{"n_layer": 11, "d_model": 512, "n_experts": 64, "experts_per_token": 2, "d_expert": 224, "d_shared_expert": 0, "activation": "gelu", "moe_layers": [0, 1, 2, 3, 4, 5, 6, 7, 8, 9, 10], "router_score": "sigmoid", "normalize_top_k": true, "routed_scale": 1.5, "balance_loss": 0.000117, "balance_bias": true, "router_noise": 0.3, "router_logit_norm": 1.5, "init_std_router": 0.0098, "lr_router": 0.00154, "vocab_size": 9825, "norm": "layernorm", "norm_eps": 1e-06, "tie_embeddings": false, "optimizer": "soap_variant", "lr": 0.00194, "beta1": 0.95, "beta2": 0.95, "grad_clip": 2.0, "batch_tokens": [65536, 131072, 196608], "seq_len": 1536, "train_tokens": 1116000000, "steps": 8544, "dataset": "wikipedia_en"}
Below are experts of layer 8 (counted from 0) of a mixture-of-experts language model. Rows are named router (the router's row for the expert), up (a neuron's input weights, with its number) and show model dimensions 256-511. Each number is 500 + 25 x the weight over its row's rms, rounded and kept within 0 to 999. Numbers have three digits each.
After each expert's rows: "comes after" lists some tokens at least twice as common just before its tokens as in all text. This comes from a sample of Wikipedia text that the model never trained on. Tokens count by the router's weight.

# expert 62
router:464482497493501456500485445494521520504518526542504487559499492492515495486488494518488556519501509499487484498509576468531513507465525518511513548506500496476495518510528467497533468509558523542489498497467510527487489566520482509509487466492467508474519460463482492465473505510525539520542526434535455512505474506467529510535490496472486499517519524498459475458493503510473477443483492505505471519504525526464490536541485521482522476505542502504512496531528466550479495513531482515451494528479494511545524479496541498449512514467510532558496521473478499466539518501515490474495491474479524496488519491538494555486511507474488525502510504519528502505511483506493487495448466511495477526474500527530483523510533522525481479451487485491521503504542496498462513509550462
up3:516488529517473477520526460550507531478510532527507488542464469470547480504516486523488515455491506475450498458505436473523510513485513497557534544528478483462488542515517465491498529499485525553484543513490495473514519487505490462474511528465496504470510467491494463471516496490461434507548521541506468501516524519540519484540507508504452498540485502502495525494498535469533482507534487497496550506511480516512500474509521517504507509514496560499515495513528466453532518494487543491473500546487502516486468485509490524493516525464492460519506541546498496510481495484488521529502501495473505469480547507534494499547490493514511506429483450450521508478457505496487519528487509535501515506485497446497494475514500508489549466504468463499553553523467526528486482503491501
up4:490463520474510469451535456501531481540511514471498491542475476460514493500527479463467555476525509465492467518467467502532483558506506536476535489495511478465464511520498515496502543547486468523472541474514514546503451514505489500484483453532529480489477479449500470447495504497528524483512547504533482458525520482498502476475537550493507529528483476478492509507475524501524467475485482495469510502492536511467526489520558479559480517501507507483464495458499476518494523513496522522527498517472468481516476516479487490474491521499507486544438532544443491525493509462524519503508492480502512482525520539505509503482486542481501490518470512484545532458499466510488536492561514514496494498538467487488459447524534516498486530495474469507496531474528507506516523518479519
up5:530525536468486461478499520513498501511531480528515463534487497494514462536503480472529513534515504498495460509483511467493519512517471468483462517549521487494497496536521497414510492510511510513487523495504503485472485496496480509492493537497506520480563512474492535501485492462488560438489521498478493506488500465465494476504489493528483534464519462510503454517535516505523467478528472501519505541503485505496511495514498551512520486531494462521528485488511481481481496499503468482466534528495522530480505513483501510486478505535492439521474470462449490510460502500469476500513497479540552485445507521478524487525552517461487501545482490471521516533520543499551492527484487531491494508545485487523474458524504479518474508533449488506532475484512510473488471526497479
comes after: "\n", " ", "\n ", " by", " Website", " Born"

# expert 48
router:482457493538491473543496485496518470497492499463473471529506510497493504505478544521512518535481497495505519457449548507475535531536524504494493495511521530461496468526475486511479503518491492532534483489510485504476547515513524558505515486506499522495473483506464536474455483491489527518495428452476516518509510506486501475529518508481460522500449503496470474464485504488535498500482486484487487466466531495491514528459462507525522493489513476455509498503493508525483546477507479474533517513507475423474520501474508530451483476520489491488529511491529459465495450466503532486484506527510469511456509539473520488519471495513566511510505527473484482529538496484489515542505500555505493494495472501504520472493527509496491513532474474503458497516493513464465456464523506
up1:497515506499468515541446485531499502505474483504487489542471482546514474488471507481514543474478505506492522510481505540467486532511520477532505520446485533514536452504495474474512539543536520521513472539519495485538523510493501515518539493527491484518516495497505505510467532478470544488474510485507480505474529472509479499540469487485589482488461481497491502512540520462523489493522457470491493513512497501509515486515531513488525504498501458499496511493490475523515546514458531500499496471489451477511478530530498475508516513459479557509482529473449525471515465463487510514550491512502471548507473467455475499525480531510501489489454509461485469528487489492503502538500502531568474488496491495528559531501512461491546493478465441491493460528518496502513476484488506
up2:502454506520488479521500480492510480501505475572521482520535553499516484530533517549519511486523510492491476502514487518528538514488446502546515468533476514458511470547490494514506512510519512440482477500495488557484488490560558510522528524490514473530498498460499551497471511518469534478493519503487481546487485480517520501507512551458474493489474504527498467517499523514508521472505493527471485484490490532518520515490479493495527493462487468537476541467517457489525552486486464481539456548534488481462493516483519492512533487486548503487520473504500555448514451527483465508500512537479526474507499516460508479514506514498507515483511492487480497454485491481466483525518494534486517503499464528505510534496511484491534511459471466465522530528517496531508481530472474
up3:479467461519492504538507499541529416492475470494505456482511514457509471503480511478482510498494489537481494497484510519490468546534491503543509486460481508512486482528461525528460479482510511493486525452478525486475531477562463505505491534530463485480465516471484510521487514477528496527460496482492527493491495484488492492486476496504516523468478529539483513522525479484517484495504533500463470479484506520489482484467509528528511521513510478510470521514492542512501503526540506510554532473484510474503514524483496523522519482493525523478510475479550556456485463456472489499487482502499454498520511482517494500511481499485547475477543513479501540568544494500559477517543498491512512496531475469520507527493445515469479479493526472534522516502506458531479502544529512
comes after: "\n", " in", " (", " on", " 13", " 10"

# expert 32
router:550509523511549543486525507452466502492499506525445531504497512454513503451469532496516457544487472495510518489488516458556475476501521476490461468508455487483489506463523502510473484490537498517543525513490517480516495514488472475521463468503537487506519489480488512458534547493503491503476479533530514502494457474492480473457513523475534521504493489519497537523514528493485487482503455532485552493509507457487496481489488481516498500493502515501502502508513492520515525481495481496512493470581514484521524516546476514515477519498511528457525485503507530503485497558473477487463543472452508531533527451484550473477487487522503506529525534459533502483514510508521480527498524482504456513484490544553530494507500547455495476513492475477469509454512506513430548511506497
up1:484496487523525549484512482479507486477520508551499486556560482443505523467514512535532460528533508502488521502513509484519489517502479469460471466519467521510532489479546496464508476478517495512514488466483472532490513527452477487493508502457494485500514479501517493505534529509474468494457510493488507501500502511503508517485464504512503510515536514462481498494495484480497503520498521512508530500518533505507482477521472536449478502482487504494483495496496488555531500502458517521504500507522506520454509491546481483510522469487500474500507504531531492519564461512483467506485493505530511489472507477445466476477483507503464495515503501433483463479451502541515510519482498496517509471526468466510483474497499509447514510496518520458470498469501496490467509522478541
up2:495520513498547546505530521491546495473514514500476496499476506530532502514511499525516480519506496493461542502517439484491490547529521574514485506486494500526484492504515472496484516495535527552465519506498497499484497485466506456534521511502507470469504500515542481495483499499534532491536530489527512474470497494432476465496526513515475470540479519456479513471480554517474539445545501520538562518517515526516509505509506532466493494504516436512481471518481509518547516472538516493455509491522523496510469533506484496501479470528498480444488457519499492504532492530475495526453515502493560533485494528453492467488504502496499491487500497454568549481544562511497505502484551507483536531492482509513511479508452515518492507532502495456481526498496474489491476539525476
up3:472518502546538511467458486493482472498511498502529476499515542448505511559465497513495511504483489525518506498479521498489492447506509509470462490519496516476536558456462513502519480527546437486506523485473483512478524442468516478477518492485507497468497516493506525482448506479501478564508497499500488488482517441501454499489488490506541505500517438493502507518500524464482522511511526498483508535512495530500533489476479512516516503529542502504469500487518473495489507507543505513496492477519527503483426511526505481573494470500481500500513512487518511494456501556502502523525488499489472453521440466460475485488504537494515508539494495518494518486490492531516510518516493480453475477426529511493517505488468536452531539473483462521502478524529470509481561518495525
comes after: "–", ",", " in", " (", "|", "19"

# expert 40
router:482525486500527534526489532499507478505494499510498525498527489502451504518513529509464499494486477515497480545492570525497474509506479499443501512458545474513451481491496488481512494497486509491473455493484509485469492470492484560491465500497492527506534469471473508499530492445475499511536573478516515514515507485478506419519489494484511516477503547515527500527511503484455530481500502535542541554493543485485484460489500464478485474534492483490515509453501517534502527517481488478464532522513503468498537483493580539515473490489527561467492472536504476518515495482478503510492497472481481515487513521481534462511499490497523492515555505493510497505474510504451464458511507454524518546506479523499561525512483517548496497480512528498479457516488472483512523531482515
up0:539501500490502485490513493509470480545487527524511468513503464456488504469498480463525483447555502484456509528438501525496530532495517516473518489521556510492455506494476433495491491506465499492525506490486507465519479518527495496506448538509481491478491500498500491471491489481494476491515514494490480504483491527497526440507505527537539476477464489505522521470519481456513528500503504517524489513516545534510546523498478530475501488521464492524533519501485510547500508502487512502520548482513501490502475449500518521495463550451491553503510526489488502522483495523448518537481486472502456518502503515449496515510497529518493464515456462470496516523526522488499478505517491477497533466488479449460500533545485514537529483501470485526472506508524523509473513538485493
up1:466487488495537512480495530537499419516520431563525487513499516488494519488549517493473521486493511466429486500500495501509460531480524496477528537493506500487510527465498478494473513497429495511494503503523483512482477496458488499532467511502513522475500504472503514500534513513476482554480531529493534476509510545541518472509539439493507513519476481483522519469512539538505543556525466518502483472489493498509495479523478464495502459502479476478512476492496495529497464454466489470504490512536502502496476464468490522482497476477529483507490494469500525529494464483500516513517494440492455501496473472506483472500499530478536472495443488502530493531492503499467468501500498530521475472516455530555508521474548529504479452503500489458489506507513518574476490557483500
up2:538495486488517531517529456467482536455537456513500479549473513455496464500512503516459499502483469498489514519474496518534492520495502460512493465519537522472515506469509546512485499514503519517513474464498464519501514484481504523531504508489501529523484542459525526476549479490507530475530525464435507522505513500492500511532474495539533468490490506533494486461489568526479496511513452498489541481527531506485485436512478467449521519565525520508479544437514524525526479502487487513479532452489510461518532446525491437542519462515488514513477458500494478500548488473501471533494475517521498521483525521490459512490533513482516494482518504483523482487485513536508501545484552461468503508558496499518513532526493494502472502499479516512520535471498532500499479502510497
comes after: " in", " In", " during", "In", " into", " won"

# expert 27
router:474492482514526504485520506521509507488500497514492531457517482459534529493444505500494492495488462507517488496468469477563456483508487501484507485495525493510490469492539470514503488538506476512491508508505536499498541482525477481494463465487534508501524522539546490509458482498484521495492491463531441494520476464466515539506516498507486480509454469452457516480458493499509525458464499514510455501526535503474493467517480489509503458497515513488467528470518534526477481460546466513525499523523490481481486511451540469464484508489528530493503540489487501509512542505526504475503531518501482530500483519516490451450520499510493534482517516510485442560480493496488467509500520541488514458477471523520541520478459533506494520524485526529495502561444474475494526498498507
up1:531531529498483492504480515519487473479502539485460465491515502526463499535481527488481513513512485512539512506502486477521493509508490482524494485514535509504463555491506504485507528483463466511444515483527480492544524439503498467491511500510473458513538529487512514481470479496467534524488502485527490481535445478473526490461485489528525502510457510495465535484522551498486507491445522500520493525556553537514506485498498487523503532485468487546487491483485466515489567506536507493515502462482515514509513501496522501535496495488461495483480509447485473530479469468529512497518508475524474529490499503493514495467488516518501524522466507517503498472470548532481495514490497537468481487501513488474512493473491501488514464519520482493496526526478529472491505488493440
up2:495558489497472485463535492524551528484491481485501482516511505506522568526501496513498493510518536523452528483497540514492516498496492519503480505487484539485532510498515474497497484557540554533437533498484514498519535458523519511505505491474490464468530507485533500487460489508497491478503458478499536522540491511488487510520474500452534498482515505491510551508474518504461529513485466492513474498499511541469526502510523505482514491492492463469519479499479492596526517450469485493495476484463519515498489498474489497517484514540503492478473542463528480464506487475498497541529501494529494503488521514460544499479481490519465514536494462515516474508521489491517503503400534519478474471481467496488505483481475476515502464472525464490513513437484492509517506478498479
up3:456486512538488510500532486533543477477477481491523519514511510501513504514554507495526523495518439502460499507488464502492508529531538499543528568510450544526491540500516471512473483533509507506437505510563470514531491496509488496541461486555485511461503475441520495484452481516502470479488489481439503499478526517495544511482475528514480501520433454464518504479540517485509497473459477483512526491525468538491494494489509495510494507466537504520482491465537497496507479477482513467443495535508473478561474503488521517514483499497549509520497499493508486518454463528482489485519487502533470488511527537514508490472506477537508513501516509492536500480482487510465510548510530499506483479458480506507533503492540525501494512512506509488486511472540512496494498518498542
comes after: " |", "|", ":", ";", " (", " on"

# expert 3
router:562496472499467501489481502490494497512453491454531537498478492505460530513515508484501468549489544512503495502523486455521538461536501482538506465539520512464512477473527493507524494480514471525519531509571537514475502542503532466441552497493478511523455498485550503550501492475508489522491480469501494490521503522463495516519507529542494518496477499522511538494463461470506533507493516513482484476499449459489505487511480484538511535500462509496555486509489437496506524442504498483507395524506506489522500459505498464487531481537487475479555501528515474500500520480504495481520506468506515492541506473501528507435500526474466526485473519507485489561537496451533560504505533490515491499463499542524493494491508535527491522524468503499547520472544493521527463505511501
up1:513471507475474487501510491517453484495490456512487501441504481494521522539508522487516494525500473531489487507487511522533514476515463492513516490505497501513510523462483509494470493510517467473518533504512526511488478472493464471552521522514495505480456473494457482485466519504523495505527518482495494533510533497483513510492517512535520478470462492462497498450490442475505490511509552482489505512499476493504531522499466498519503549539511490537494548458466514506513516496508488500544522506514490476508480477484527478499512507526531488512494480543568484498501510482514474504480516498526524492506514518524523523499548536485448495472476471504537514507480502518433498502504516526500532506476508497562495520510505531479446538528516478478508480466534525509458499514489477
up2:505514486503482475477515455501477501517512533535477472488502489456490490493529517536484513529527495519508480459531447536469497487511513494513494473492463527551521487476514476531509520502491485484492496524479522446445519527461500486481581565507476530511537521491505534491473492480473512524513537504523485480490558501498483532548498467572501504499498488488513475465545523491490473504538518445512486530510479493524505464526431494468490479506523513487521469478455484465492546454498484516532525504532499514478487498483454511561516503516513497521494522480521510529453509434504517483524501541490509484523505469471490475448477506509485495504515518451523492467469522515522546531494517537480568493500504507474525508511435479499527461465566455487506531457526483469476458507503490
up3:496492528493507485494507518526492506466485516533490487469490511471507447532495475449464489532522541460508509541474489510514498493480521502552490486474524478488516488533515494497523530480507528507528526522500502524533477487535517475468487524506521511490483452512515537510513499527530497510464487512466506521483492535479535475530504526554473535531494510513506504496498501516521540512498541496442499499512489505491484494491519487509512480521498529500531484515479479471474510488472513438473482545526502502491441484488503484505485473484518503523515515502495548525533490492467464516505487489515474480482518508472465498488483554467459469543495520481534519475504492470500511521507532429515517487508524506487493528551472534517524578534464514492510494491503490510510480562516498
comes after: " of", ".", ",", " as", " and", " for"

# expert 9
router:538517478502506463428527476475511545492505487439489434487538500485559523537506505532469496500472488429477487462536520472549496468493490492510434537515496499507496512523483523517446493505498515495502507519498496533533480480516517496506515507464491516487503514492507525522491454534494502475499461500532491467479518542496492494505500484465486456515482493499469482515489482502505491478478427489525511489561501548512503498470522511454493530500468557503494464521536549501498514514492461516512492505481497524479520469455505484481441478486485513506461503540486486493503482545469502516547501483501512506466464483516465520505533486560452517501487477478495523458463502549507456500517509484442529483509508495466510514489521482450506508483514481523529503493503481468501505458517487
up0:511486463518512500479493517519515526521526527522481503451490524466537481514469471515460509496480516502486522465546446484530511531521486494504514465458518529480510539525476470518483486482487490470528513524527521517483494485525526452510480512551479542464559516481510483490468472561517523527512520486526461478498476495512513456485487474515482517514501509515491512498503501531496500516515493481498482502502501572510496446509489457479528510525519513524552483495501504490519438502477469479476491508472483531543522492462471515523502491546493494515510463530481501514454477465500514479551446527492495474498472510493484491485510502502516514492479522486484493477523508530498454474470489510486535505506493499502477470512475489457514496509500462474596509508490470531498504500495536
up1:496505525493511459487460499481538497468499502532514445496507475497496510510516490449489514455532478466489486478526499494510516470525437538483461494484508473508482530482490502476500505491498495467524529484506510499549515481482488487467473550475509488485488525447491542433507478510516532513515491485532523496519544462468465489523458494531515444508503527507509494461457502468569522518534494498501503512540486503534509506468515544506501513485476516526549542494527515472476476490501475521522499501497531492472494498490535507516504517470535543538518503519502541486499516493464480505502534499491466550510478497471458527483507517501488454466500519459496545474470515517482482527512519538506472465510511512500484549530484474460519546492465454540509517473554447483501475498502502
up2:462515501479538525486552488518484496501487475514505518461512536510492498512534525492523488511439481479515518536512496479523524502518479450455470533500503457493440524542481494497471567483475513564481489528510465477511478487457468483518485542463505486512520489469502509485525495476498493525492496492529483489499513504479468507493502479509503459546499490474465516478551521450489509564459486504519531546507525525522534513529497503492499484478523465513554502504524500527483510531472501489491467507481518480518532493521503482554484505503491497475485476494511464489477474507469475507543526461495524500499560492508531482488517509519442480486457514511540525496537532555515495479475535493529454490496515517469527493507471471508516441486481470556493494491513525488459473478486515
comes after: " of", " to", " at", " for", " with", " from"

# expert 25
router:496492486504523477444499549472502473511506487459514508497462513546497525514437539475471506495470474505523441503477538501505531513471514519457455514533494494495482504481487487485455520504476499505503452523505474510519499470491496495524529519472510473518532506492501498531444507530511543491493496474514505492455502458494477499506515546492515507496527473464483523452536493466536445497509482549533482472517466498514480528506508533501504480498476487524474479545538470488507486550465498534519498506495522486492533467503559452502518478504510517545471548501518518528502475513539496456485471485510529491506521476547509514518526445515522504507537562492497485535473525518509453475503506519511518449493476530477501474511500511515509473506528482523498499514533493499515496526515546
up1:526530491494490498537521528555487498453495507469498529537501464534510495505475476506509478495527501521575478479475416524474527466520520482458501520553535528546517462520464460446490474489513478514483497534476513540458481479488469462479563482503502503457526487511526530488478517512504522490467477508523525507450520525481522518474523521515528466495468490489486486519514501475536488487487522517486514476494488529476472509497517510510499466481458514492479539474503466530543494503479508523524477487515531505525491521489530496519491515487489527554517479516513506510493474512456563489517487473502495510510499501534509531510482463478477545513518538509487500490513523502470480532498515527515515459512530496527535531505517457524527515526521516478511510534473513563486493506537504
up2:553464481551498520520508455527504495460484491483493533523488514526529513489515528498480456487522498513590481532480473509486483494477542512495472489520479504549504515432453465506492479546498494498491513482495510534497509530490479521466536492575498447505534506503462531537468522454507500515503537533512521486473495485464462498508488506510517481491537483514477514499506517473503509511487487497488480494484521490504509500550494524498498498501487498508527514496573484501493513516507485538490452441474495504516512490507526521502496522519473488531471564515512536498546470473510527493460504472543506509524501474477459490510461468478518496499503493467456474488482516539530509526495485534474434493532472466540448465545500469504464528449493539531487538492514519490491504484551496
up3:503506496525501506457517498523507530471495500489505482524531528534494492516450487446461521501454495549495469486526506549462515513459514499470563497507480506472507494489499497487549483549516474501496548415505514475495512467510560500502550480502539479529497501515481496506452482529506518540502513498493525494465469474462494507524491489465540569464531493468507532502491511472464523543517490485472502505562484549503528493513467528536485522491500508461478530473503501464516552514494500555517488494481475469542548496503519515515490478468500532533525525498529465460488525500456437454512495521495511502505495451578509516504488493509441502488487512498475443512490522491531477485504507498502525512533501495460536514522509537498504498529479496449499497517473493519491505509490547
comes after: "\n", " |", ".", "==", " ==", "==="

# expert 6
router:495535511514466460519517507481459501472502474503533517452497463485505498487477483492500507453535480521496481507516519499562488508587531502454488465525481496503462523514491517480505488468545458492506485499481478498509528522458520505508511543531491484462479484504488504491492459491505503476473507500515456512468491513442524521485512485494485493518494483474526524502456503538500514487489500490412531422487543468515481505508546498471497468470484532516492535486486498482526504486490506484497497473509505491485499476495489475541545456467481498499526521498489482522484528548534541466449486489523527508474483511516538500487513506533468476462486442527535474503485511509473514496466424510511498487501467519491513518482501517521511529519467550516496496502516507520453486490518480
up0:487544518494540495477497486490509500487558486529532471504487501495514485476530488508525454487509512548552498514490442531465539502536521464514479508525488495498504525487498505489516524425492441461466497500516504506488508486482552490528481520488493492480489503468501462553534516539513541453500513523518463468515484505460484526486498530472529527538506478462527496508490506481515463540523495514471529488519546510516471467517543503480496484503464520540516496512533523438524438496471533523506493479464499468496476519531456512509480469457490488510479467489502488535466542510450441502481482510503455448538482527516507486450510518465526484455493519475557477526500520494472524479492472505500506513493456533489508468518484488457508501516482500508501507521512478531502484506476491
up1:545492550512493473518537469493489496456528483482502506498523533533468459524445482468469522500520530465472529505504502508508508524476550484490493513484466485494489464499486470469497500443481487489503497490551517506506526466492497525495505497515518488486523451530519487507517524550481494499480499481507498478499528504453510499477423499492493541510535531513506496490479509489503513497504534503488529521516502529501491466508518524524515513507494522529480507515524473557553509430497461502473515505468479512524555444491488493519538507501519503480482480454494475521512507482481512533468448453513474508547476479504478469460455526495507518477530481535528491456476491493485504516501487487505486534555456471439508520538429503486544478474518503542502515494475482493526500496465520
up2:496498515479500517468514500521517486463546480500534465488493487538526479491506531492475510515560550570535515471468518539489520504526544477486534529445495485505497496503509472467492490495489477481483537489482499497452517490456504533522480495510498507515516468485521495519481465470449456504467480523509447516564459465461528486507507527495494546512529517465516472534471505510469512543501514523473466511548510492480517468514533503475524520478482527536535526535486527492530512493483505513492554514523502500496506475493526535547505502496536526498506489473509503515531558484487509495498492495460514492536491499511552462502504490495473480502518465478499505486511508508516481524461497557554499487495441505453499496539493488473492458492466524463559491487485472505451480502476527
comes after: " |", " 1", " /", " 2", ";", "0"

# expert 16
router:483495468535536467542491514473463535456519517509543516519506476469524505475535446504452505552498493507487525505506518500484468477486504471524530500518492488494497467499486522502493471516501499473501491504519468496506509528511446539517506476507503491515471483542498485508506491536482506497498446454504489513480468533471545507518510464482497494478459485539506462506501467532501493448488476510485526455453518494480505509540521546517513464508470530501505484509462516516487497501505487499519492511508513495504531537458579481488506538494491514470496465498460509472476437512473526469472473446484471509487515448517498523494506482483545552526551529513529481533500509496544461544502502512471482569469486485514496491513515491520513516495489493530455518527468506496518522503488519
up0:486567475509512520496500489482508457481472477501519471519567468490521456506561502499509523493537493501481474520537402495478543494517524535543511510498481526477452495495504544520493495535517516511461523503504495510531472505502508490512521458480510485518551515505508540505457532524527463489542484519523508535490483460545554499531477462520535503486521473506507497496510532463500472496511475530476510482477474514522527506486512567515546509530524501530488512561492484506480500455479505526501512483491479524467494490512495500535479474523491502493476530510503510499465471463470510466546512485494490514514534486473500510513527516482530520491512503478512519506454549502507501540487458535506499456547487521516487496489491505477526475473520521534510526492491522453504493548537477
up1:461479510524559451521508518514453490472503522529518474540527526480519472537555504494510495514481485480502490528508470483531462504513552500504486500516457511510516431507507482505482517494499490505475529484490501527521493491493500492511527517481493500473497512470512491492498541531487476484484497498485489453513512466498489494484491475508486532478525468487498538477536485510503501476547506467514489524496536501501506535505495503489502516483514529504479480484504485502520541542477525489480458521503487467530524490485512450526495477504479524547511534519499494466474481495497514495536492508514468503500554523496521518555488531460508490467504504527530483541496496525504471545507456550539451499503501474497456506541457504492481531484459487503502450493468579476513527460475491
up2:459536484464525484502517482518487510493504496544506492453506515506507523492476505495478483526509520450487538487509495503532476536540503445523561508516496508499452449492511510473511500501516484494504506469503467481459504477503486501540504529540441509476449511484494491494454548528492516485470500480461450517506529537452516480500505514494482500494492518518519523520482450469505501513568540534485480475450505524484475534519532517517494495519475500501485508455501491528522478575512480500466481485510490513530512506484480515544518506518550509527499501511496538531471492489506499512486496516485530492493495513483480515495490524451521485487499467528494540510486501505543496495489511468495488516542495522534527494474531529449505512506505470482491495506485511510493593527487502
comes after: ".", ")", " |", " =", ").", "=="

# expert 17
router:495511477495459514505499530501464532535512498505485533520506504471515517519466461520479526431484521501502502514492500484502499518525498481514503507509529483502499489511457507520502497494460549477506499482478521460450483512512509508470501488483484463523537484511488480469510516448519548488454488490512502476476518517493530494489474496490520464494519533511486532501487483463472485497491495493504528483485492515489518507433508476495496482524466502510485500517489490515523518475510498489446500481514478440523486507471515479465497507512462484481520478505489498495520447489477544477516502505451479509457511479487521513542445490483520513505500495488533479532456502509498487473491537543503549525486514473523500501478506541480477513500498491545496510500559528487526517512455481
up0:485486491512523504494533432528499533505499525502490496497515487512456521497494480511491501497497439498521521513449522537498520534451509494500530492518530502471496511470477442503522470477484502518529521501509518509529526464488515502496529536507492521504580489493562508518437508483495485506482489492436486508496512473507509571497497516550492465545520474531498518432508506487478498544489492504492468500476517497495531525521534504517492485510490501502474497447515503548548542493500514537498547493472576471503453516479471515500503530547512464492475479512507494495501507528519513486511499485505538459512491496501552466496491495481479504457525523495487468502501508506523473500532535551508492475460449470499509531475509539492469487499503504522466515472519482458493542492526521
up1:460482492497471506479492487515475513485500488488495481481518554477533505546478480521516514454497453487506484528519513538496501537525508525539497493495495495503476526530502468513490491466469489455510536486488526539520489516501544531471519485565500486501498502447529503525456535483528473543482526506515472447433475496480509479492506550497513485523524498518509502501498519507475501494503489500494492508468458546472552517485537519507533485492468486499488456505485517545507477453528530513502525484514507467548443526514505489529508518517475505493467478493581518489470488515462466463511475480487497499450466453484512475520477485486498512517491516512516446495494480501496489500491469478494484515522493445466501545511500467474483492490513493517504510551512534498524485526461514
up2:475451472493460474516496505548476496463467462543515500491548511504510472518469524500490506508461477508497485499523531517489478498471557441508505483510519504476554491474467465500527508500487515462531514539501536514472505525503507481470484506476478444472563501455506530509508539478598521490494478483495525488493549534509511541509489488511523497523472513518506478507463493499483511539462521488514522539468506496516493507520536502497518503480509489543515484526504494512524511477490555514503526494535520495534477481481576516470448422463487495481489525515553540491458485500492546529465505517490482490477452487465489472515467489455479491495497465461543485456496518504500495525478507509472498472540491508525496548494472478496483525542508473503480476467480526528479514504496539
comes after: " |", "|", " MPC", " New", "0", "6"

# expert 50
router:497488502520490491423524492497512462512471493508471543451519476499516529490522491529493477505471494448491470472501505481501464481486455509465523500485465466487471504512503503516541477517468482526510484502509482509551511478580478489506484518530468493548519513516499484502492486486513526537519501492475471468469499537499551528520463478463506499514497482532480538565494527524499499505456457492500517539526478483488504510499499500531494485546537499473438514538477521476514523481470491523485481531544559501525543488465488468517494506504462515519473486500476518456491502540520518507473538471510510499498494531470496460524541506497514537488506508463489518482462488454499530511498502462512482495527502493491498480508445496513502529498485468460460496514559463453533450520514528
up1:495475501518518471434493476502505478502470519449471493477497462523493521477509480477486510516522481491478541507469491453519444507501498495502478510465492488491507527489480490482515507526514481524495498484452483532479493523511531499491461467479493517495483527525508475506519502506525518500508462512491473507522524484482502458542502498480537522524470549514480503544528524507502526467513535499498527494487478493445489484465503544484483500530494537479510532491523528472534510541549521481484492481448473514508477493512513518526541508470509510533464496454506485488484542469531521482515542424506527491497499468499413479526484505554530511488490535502534505478487487500522545502490502476542515473457492490509466525501499529474513489490510500497477497472508445459497482467469511
up2:532504496531504439509535479487440502498497511457497507461513507506526473489521490488464451532524517505515533537511474473476512454503495523511495500514488472481515527518520451464484445503498507517515488509510482495509561519525467490514502476503478461450515504497524538531511518500533487524489464465524485522513521452469514502517462526507516483467475470499513512490520539486536537524533544541506553514507481466533519463514478509454504468533487516465503515486494503480556473513530480486528520480501518509479483466511511491519505476502509459543493497473551472501486469485514553511514504463492525476546521540472484522457472506516502507507446505440499510504480493492491513522488476467508526507477463491460487524500528524483510531464506468476487510521522495490513475487520518
up3:528451499473507520502478473524518527476469469477500537455496451502541499533508470515480451495484498541501512503455519501491464500479447519463539538444484497529481478492496500536477485512459476512520519509506482537519488536520464497470513496505499522533507493488506477509529523473491484486524550515462482509487541453490485480497487494532511518469502500516474497482469513475493532513503469514460474518528482457464493479505476470447510506531493484461487519549495514517527456495450519538467524513501495565514498514494534509548506507546486506492472511497465496502467486504489520539518531501504525502497517489444498477571512514477471549498493545514512493495457500511503483543505510482524513488457467508492499507525504484482476526473485508482538516482565490452458493515489483
comes after: " (", " |", "(", "19", "_{", "^{"

# expert 43
router:492485495465508516528499475532529485514496512497512573535457556493496522499528489507510486459506502519492497523526508465520503472501556513494506506554486462510506463485443507506505485490500527488498467504505450494505474483521481501468533523475495498526539543558485494490485491531499525521501495493515474513493489489512490477517520511551477519516521469471502501481502498562511481531540475491523494486487521480519476477543468540524537545481516528495504529484515507468493506512472475546496502556488507531469483537523472451511503464476503505529466486524471514481484494516514496510455482494527529502540498458476476480544486488496534503480543530507507490506499477503501495473512509520508480532511515484507537476469475498474535544496525500484486513511509519542490471503538468
up1:472488476477518509505483462483503473511503492514524494538505548496493462486518507508488521474510524446518492482513499452456540512533511548490491469507510501493491512456508471527500498495507469472495525441515512513456453519509502534473491517474476461474495503519502460503467484514497430460507524526477529490490502500502485478508524488465497482498512484538434506489519485558475521477489494509468515522488501538491511554522512512533555550502493546532465505498548488484478507475508488479529509497469500537493519496491507494507488486493547500515492507495518482471494491542497510515509524519516544524506489489489514496510449499429487500504511561527464499499511492509493525451525472498466510489530515509500508524535455476526482419507506478514521512475482504495470489555506446
up2:514479486458492463521500544514519524486500499509461507471514461525490515511475520470473526476476517489502507542480458517567473507516513487419502506521455506488509461530472525506474526481499503480489484500472500506478493465508488480454492494507461501488497446503493505448558533498504485467458472503472510515503506474513509464530480521468485492507566548468501475554454492448547531502510513494498473497560463498468508503475511483512541540479460519538525504511547513486526498539509544471503519482446501510525499537516466505521487515535489477519531540479505471473495518507506513508524500489466480494484500523534511473489505500465468483469454468562442462529477512495503532481463488485465513525512515497538462442499508523497533552533497526499473499491474534503512476486529482
up3:524512442491496469508508486520477470525478486521521504491500492529490468487478532474471490505530464487441511542496514474488481508462476498484499468487478519510496502494469513536525462484505474541493515428496508489513494510509480487475444475490467525487501551545536507486517476473521455521507521520513485468482443460505490486492503490521506480519485519440478494466510441497491501499449466459499519502481485511508500504488471471508520516548486493496494493440506454496512464552480524522471538501525468524501503573474489500489499515497508507472517519515467505506511491499489521504490498476545518470478520482492460461502464524513475473504467491495457504525491515518485503489538467479473502469489499510478510526515506479501529517487500481486464550493427546508495494489554505
comes after: " 0", ")", " ", " 1", " 2", " 3"